Experts of a small language model: vocabulary 39312, a softmax router.
Below are experts of layer 4 (counted from 0) of a mixture-of-experts language model. Rows are named router (the router's row for the expert), down (a neuron's output weights, with its number) and show model dimensions 352-383. Each number is 128 + 32 x the weight over its row's rms, rounded and kept within 0 to 255. Numbers have three digits each.
After each expert's rows: a language model's description of what the expert responds to. This comes from a sample of Wikipedia text that the model never trained on.

# expert 44
router:112114113129158148088072167152123157143097104145155100080118064175075138114125118105138133117159
down0:101102162123093123115149160092121169120082118130134171119089176094086126110097181148167084130193
down1:190118098160134170114127134112174152115104156075088154182103105152060090119100136106158115116113
down2:094099184152184128115139108097125119109086099131136134159083185110132100122117129126167112111154
down3:196111104125143201127093120134186130120143101079135092117153173104145083188214122034126125161126
down4:138169185120107072139121132048121136148094095228127112144069132152107143102037138123114138126124
down5:098103175118100182132185109119097163101079073191098133121137141154131110159098123153121144131124
down6:167132155104164128148096147146065106183143118147118106046114189110128129064119149100137132143087
down7:107113108122133139087179097140083197165075126142150170050121086151141152106092144103146117084149
down8:090109143121144134100117135162091104083118129209119131089108102143179182169105138146088139088110
down9:132125137178089163108167200144028187122145110144121098122108097105133167117094104154165092133131
down10:134087184110024135095109136116100130107143119165127132170177085161154135180074126171124115117061
down11:136087078132117084124124166100158111126135218098152089056069096130079166136160122159105135160102
What it handles: Generic nouns after the, a or of in explanatory text, such as manner, word, terms, system, process.

# expert 58
router:116103100123118145069132153153137124206120124139176090061149076148076121149153162068079142132200
down0:139087075133151144123150143158175151156139182139167137084104140149132177082116164095143092097144
down1:200110110102176166103123213145146126123139143116116045141127149117144119153127159102096079110124
down2:105144160140108127092145126112081120134123132139121095080137079096184193164117151116118145079208
down3:129090116085080095144150109170172146100123101129129187142127130134202066115096107119094119139067
down4:142128128132143103115173143053137125094155178094160116169169182127133148166101115152168159152130
down5:144112115108184106189137116145100111097125128159147140156205134130085114111116139141120154088101
down6:092151136118115147067124168139102121163134109135149113107151121123093161116096047130135121150073
down7:098151134113140138123170104065123174096122099105133137106139141176116160118115104155139041122096
down8:071111172094075127132156098194122118114121134114060103155129128161112156156134144123178130097149
down9:125171115140134151131156125112139126189071134154185133089179165196140154104151053138118125157101
down10:111096174113171150121108139141143167115140090126077130130123132111138134137153093115150108101138
down11:112115100132109148133114126124217187127143195133140094082103115134145164131159116127135138122103
What it handles: Nouns for occupations, arts, sports and design fields after an article, such as guitar, footballer, director, graphic design, film.

# expert 5
router:100078148101119119101093163121165099173122141124099073146160111148128147138142092073121113101081
down0:106152120087106110108139103155156133140161157171157072167115112144143193145142141109143155120124
down1:104156139158121142131120120082148096165121113091128124099105130141130171151087087233105175117120
down2:092150171103135112104120146127125113132156120100138134158158088119138146142177188139184097084123
down3:120174139096172123081105123117112125073140131120061170130160145147092134136098130119174166190148
down4:100139139163153099163108089084149122124094154079086120177111135089099127094114154126165143158161
down5:156090113148135127200109120096109153075112123149146059155192153085105113083115128093087111139130
down6:138066178171117083156110131144086062049101158103125155164094149073175107141191082101105187076083
down7:059095114090135168097147125186116099172122147105122109126085107113146109174086136153187077087106
down8:106135107143179145070083136138137087163177153108125128134152083110067138149092145117085165160091
down9:161105128163125108190133125164139097097124128097148105131139125132086145147164147138156067112133
down10:155142162126175160079165128064110136154174141161141111137132157112129121129140165160125154170134
down11:067149157141168105147139090096124102117170166102077086095130136112093132139065145108104113150089
What it handles: Colons and field names in infobox and taxobox lists, such as Genus, Preceded, Succeeded, Directed, and the colon after Division or Genre.

# expert 22
router:156221140111071162159141165103156077163111140163133201145148142109123138097127190132116134086150
down0:205114093124111148149118167153164076162158148141078064103146132143113122160113141118086175094122
down1:165162177125149172129136098095118097126102106070126120158151100105162100150133139110080146153131
down2:132166110053072141154130075178107144152116168101088220086127128135094098081107145074104157106144
down3:152101152161127118107152132171075125152097172107122120127083117091150142135171189098150057096120
down4:105141119145124175151115143128081092163122095071092174143146114087126118153118194097090158125169
down5:115125154079137155101122110141149139155171106132134131185174082113162169144121155134119109104168
down6:149109117099164173082131116113093164150167135200127072122098127120142104103130151152083141143124
down7:161157143106104130165122112112101051132138077054128183155108127155140099127135154123140128132163
down8:158146086103166147157113181117167116149128099090116143107158150112142049175151150134081078144087
down9:128185130091173128151093148047131158138081096165105084167152120120116159106073131115109083127152
down10:117195164122066163167130118135183086143189161111141089207193121083156140086119114137104063090155
down11:169106142101127090060151122107138063113120118118176106121128099134121109102127167147165135136131
What it handles: Subject pronouns starting a clause before a verb, especially he, He, she, they, who, often after that, which or a period.

# expert 24
router:131156088101171106159141073184143115146149138107148123130125178101112090062160132150057186159096
down0:077144077105154148130153122116197143170154147070128137119119167103167144116148149158135130171113
down1:105122149166118135144161154149132132122139090097160102080121130110117141116125071140110151124076
down2:116076153127135174106164164104108154063129132162103114116194112146089096129094156081118085113159
down3:143159162111119181143171155064107186144102177144082110131125116090129201152131184158134053123125
down4:102088168123091125129177156094143107188130128127158109097145109124130104161096123069144149166186
down5:113102132140080115157140151056124052135063123123148104158158086108180111126157131133156195135154
down6:094096145089160087127152140186127104150130184132133157122105126074145163129119140153106116103128
down7:151124135167161146074107110106141109124120134115088098068086081099156147046116084111105087134079
down8:148083141148133157106150124083120110130114153173060161106083086161114170119124150143158136106149
down9:082141070094136099128114079179126155081189171107141108085186112138112164134177085119131131120102
down10:154136167128122174103144081112094135146114156157091143074157134128087062128097132100121105141085
down11:117188111134162105115132177090165157172107109101168085137130156098161103154107095200102153133217
What it handles: Prepositions heading a phrase, mostly in, of, on, from, by, during, including sentence-initial In and On.

# expert 1
router:102109151083094191107115125048143088146097141104115094180135088140169152171126097146111114139144
down0:104126079089109151138126129151093131151045164114100131128137183116047126106188157198101091114109
down1:114114094101149117135143129119096149152103138127113092082117141132141140152117153150141114127110
down2:135174188206137128148055162097142175154090108159077103180169072145073122123136136110132058089187
down3:114135072169115137065080150083108134163172135135050154128111148130155169086133120189127086099106
down4:085161085114122116117118102127084144108113134151060146127183176116119092125108119117138083117110
down5:073187080057083202093086161144126103081124095046126187097172162119102087131087117179179074082206
down6:149125128153092108125106153096060132203152137133108116146125168188174124141163099141125122160214
down7:104080144169175083090135111134117100139135157106171153096116123123164140136133127162095102122093
down8:097128158171133116127206084121157124104096197128157088108163120134088143075122130072142128132109
down9:114155065156084096144111068161130135154142109110063115084110056181110128084158084126121073186138
down10:113095149113134079042108104140112147128094062098085152119175120187143144187109130133107087125154
down11:126111156190115134123056149125141151105093175134114106160100128212119106097143142118087142186149
What it handles: Nouns naming a person's role, job or relation after the or a, such as Minister, father, director, plus mid-word fragments like fiancée.

# expert 59
router:131071108142140093068138126133175146069134118111073089111129123057129181139153111124136121126127
down0:092132146080147172151094242088071113100152132101193141173156116066157076074171170119139114082233
down1:118092123156097133118156134165146134101185167155145131097183074079128131143174096135129172096152
down2:130156103092112182133137109072119157153132130120079131145167110123161171155142097104157156130068
down3:131129144141147102127131109144185101160109180084177160194128142123114125143093133126120128116093
down4:085124089152185101112131177090116147090100192096105089195066146055133121115148096099154147126080
down5:144058191090107112079100158114134153166127099131134105159153104138201112118063078160160222126180
down6:152135122074126110058167113154115120107081118164095190139092117108108131152150143153102155127100
down7:160180195131146117174080151079100073146153151111152181172123098120153111098123192091081116118085
down8:096113130106132103118126118155073126156134138093116123125072099163161136085149144155197143123149
down9:133129070204129114157188113126220169114113127130135133062118139107146123132138151093125147146112
down10:088119134046137146131180128150151101164115087097102075106182126144162130154159102131089158168102
down11:166135118105185153115117166145135088125116143076178138065117133093118063126158156147163129121174
What it handles: Adjectives like new, based, original, and word-final pieces like ed, ated, ivated completing participles in compounds such as ray-finned, peer-reviewed.

# expert 62
router:143079140132119165034045191130139099122100135076150077075104079213073102141075105159155116115182
down0:122065141130094098075093119116141067124142100104157068115106115253145142034122139181148126138164
down1:134117128184122167106072197145100153066098176069060099108119143135156148089161126148112105104126
down2:132162103155108134164171160219120174100185146133137130053115190118080158062161105123140150087084
down3:119146140164159122129166118167106131126130138085115131219149097120152101129126138122085107142109
down4:140133140136055158097084096132144137125132145071048127169154081141120161134130176107111232155089
down5:125129161153142092089117154132099133102123104122139104114123141124121135184127100096100183147124
down6:106158113176094058106143059076184131141089087193152155118051136146134147132099178171098149135123
down7:092159124123143078140057139114115151160139107147158108133075109112117112105107168114150032134148
down8:147042126126132059104094095144077163121100086133123115124165095109112121168092101156157149129094
down9:122155093127108093074155095048124123058108058100143085134067164158155121119111160171102189177130
down10:134123128062086129090118136148153171132085181086184116095166149128167113132129134136144120138096
down11:088122161127189111165099156078135145111094144120110091055104168078100118148135125165158108135146
What it handles: Nouns for actions, events or reactions after the or a, such as development, attention, backlash, release, war.

# expert 60
router:152142128136167147139127152099051106151097145135141088089111082168119160121151121130111141086100
down0:121141120102114124161141132134179141120095124150120132208097175126155127105105097085113164129161
down1:162107113136148103030134140073174135196128164106134139144083119149073093111136118102150137134199
down2:120142152184120071117141126138186175173122133119179108138094132140024072163082070115091117108110
down3:145110152051131110175072144086106095168154112080139084161128130162172168125113175133078151087186
down4:097148121083169114124113134126130133129111131133100191045126110088106116174077142150131136113161
down5:158164168060106102130100178136146103137174175104104091158082083079120124119168136113137125135153
down6:137111113083128134115099123125110140114171067131160137109183152157143156089184166105151166146128
down7:175084142121088064075083069079111140038051141150216114129114094124082136114158078148122063140098
down8:095211136124067089119061163124183155168131177124137165145093121096114104140106148178162081116170
down9:124184143168135145130168061083149136151130128087147150091125173093139103129117171155127133095140
down10:146103114117074147124111148140165164164126157156124169081137147070142110117106158178125154136091
down11:084096136166115144124158067167156110151144113184128144122079105131173178183071132148105105172148
What it handles: Main verbs and with right after a subject or who in biographies, such as plays, played, has, had, signed, worked.

# expert 45
router:184131104074117142126192121202105127174135170103151126127082100148143173171133143131104156124127
down0:122185173124139122157112064168089158115134116146085081112074116133078148090164170146129157158096
down1:147097107076165135101120120175150126106092122086110130160101105119165081134152163166108164090095
down2:098113120111114101164082123085140118127135076102148118138060114134129121087078160151180102135178
down3:121076087089154177156125084163144160183161161084133221116117112189105124206086132116176137114120
down4:053145068118179129100187080168109166128105144150069128106135162137181134091081107109121116137111
down5:129114123105094150144133073132147146119125075192107099120193103153132095066099134160158119167145
down6:066150128154128114095100079110150097102074114136149108145172140089104116222138191150156114117114
down7:149163215095130144094167098128084083140069115118159122167201098101168106113153124099095194113172
down8:144125170114111053187174068096146144172086097108131157202129147206150061135118128108117116166168
down9:182135167096133168153101153139118130097127127116125145172096095135110049129112125167148164150125
down10:097122130185167191177095100121169148143126137180154052112100098182148103136168128098146103127132
down11:100180123142157073160088104177127112190115139149165156104098116129129137107172105107131141125155
What it handles: Prepositions opening a phrase before a noun, mostly for, plus by, with, of, to, including and after, as in ran for re-election.

# expert 16
router:110120101174143195156152130146128120181114101127115128122116133119162125158080143179139193127146
down0:219105097118173128168163151140117156130154136102079176137115116152192196094162146121076098133099
down1:167127187127142112153133147102088200111095128143161126147158152163189148078082184211167110130115
down2:102160170151021114112147098132095125169143139139057137167105069094127118088092129203160123101125
down3:138114140123136141138132113166133114141125104097194115120147138116067097070107116122136120109120
down4:157120093144071215109185083138140148120122100061167083113167082115107086140087073129091156099155
down5:146105187098169123120126179138153106109068104167167136114102109166148166112097088132153130108100
down6:080108084102156160149103096159105103197098074132132142155128126134108178135168133094140165110093
down7:138095081099121116096107126097115133089094132148144119179119165171101110084125144106180106100048
down8:138125041092068120095098107122134137141163141101114151161090151142150092073077087171095132134104
down9:078192098152143172162171111123099106154119128057152154098128178115129058148103128073166133102103
down10:097079149111084097078092114125103089136136150149165110134094113123164230168135098153119107088074
down11:129119121129140085140115102100106126172102134111220112134107133151160107077073150107127176150161
What it handles: Commas in running text and lists, often after place names or numbers, before and, which or further list items, e.g. Indianapolis, Indiana.

# expert 27
router:116109112133119119120134193060084135111093129161095129174132171106069156115100132155149143135089
down0:128122125163170173132138130127191150162183087129104072148127156142079136104115178149112117187114
down1:146107119137126160110181163135137147105090124079145143156132117102103095120179146131176157177158
down2:104209170092164162180112127071143079138142111169134125154132214081142118160156157110137125163180
down3:176156120161222138190131109100152136151080168170182153129105124108170094115149179138168145175125
down4:161165165116093101139065103073106075116135106091117123132127096147135170153094167125116130152157
down5:097048164128084134083123134148116154100114128149097094160127141138078161090111115141171113177077
down6:134139110123190082119155126083106129115130089168116122087152104140173142107107109139166124097132
down7:168111156165221067079139146128153096138100129122132156149131132146136117120152149161119145146122
down8:150126096124163143168148170142100149115134105091136122159094086068155133167169130135109189208147
down9:123139141221127048143147124137163102132120158120130113070147141112191130153135121127143120103114
down10:134155061133162112134203119116096153160147137102094125162158133116100100125096148109141111140116
down11:166155102117168151110110138116136154094118138139140115100159142179074099163165148151104146134180
What it handles: Closing quotation marks, parentheses and brackets, and commas, especially after song titles and disambiguated names, as in "Problematic", (aviator).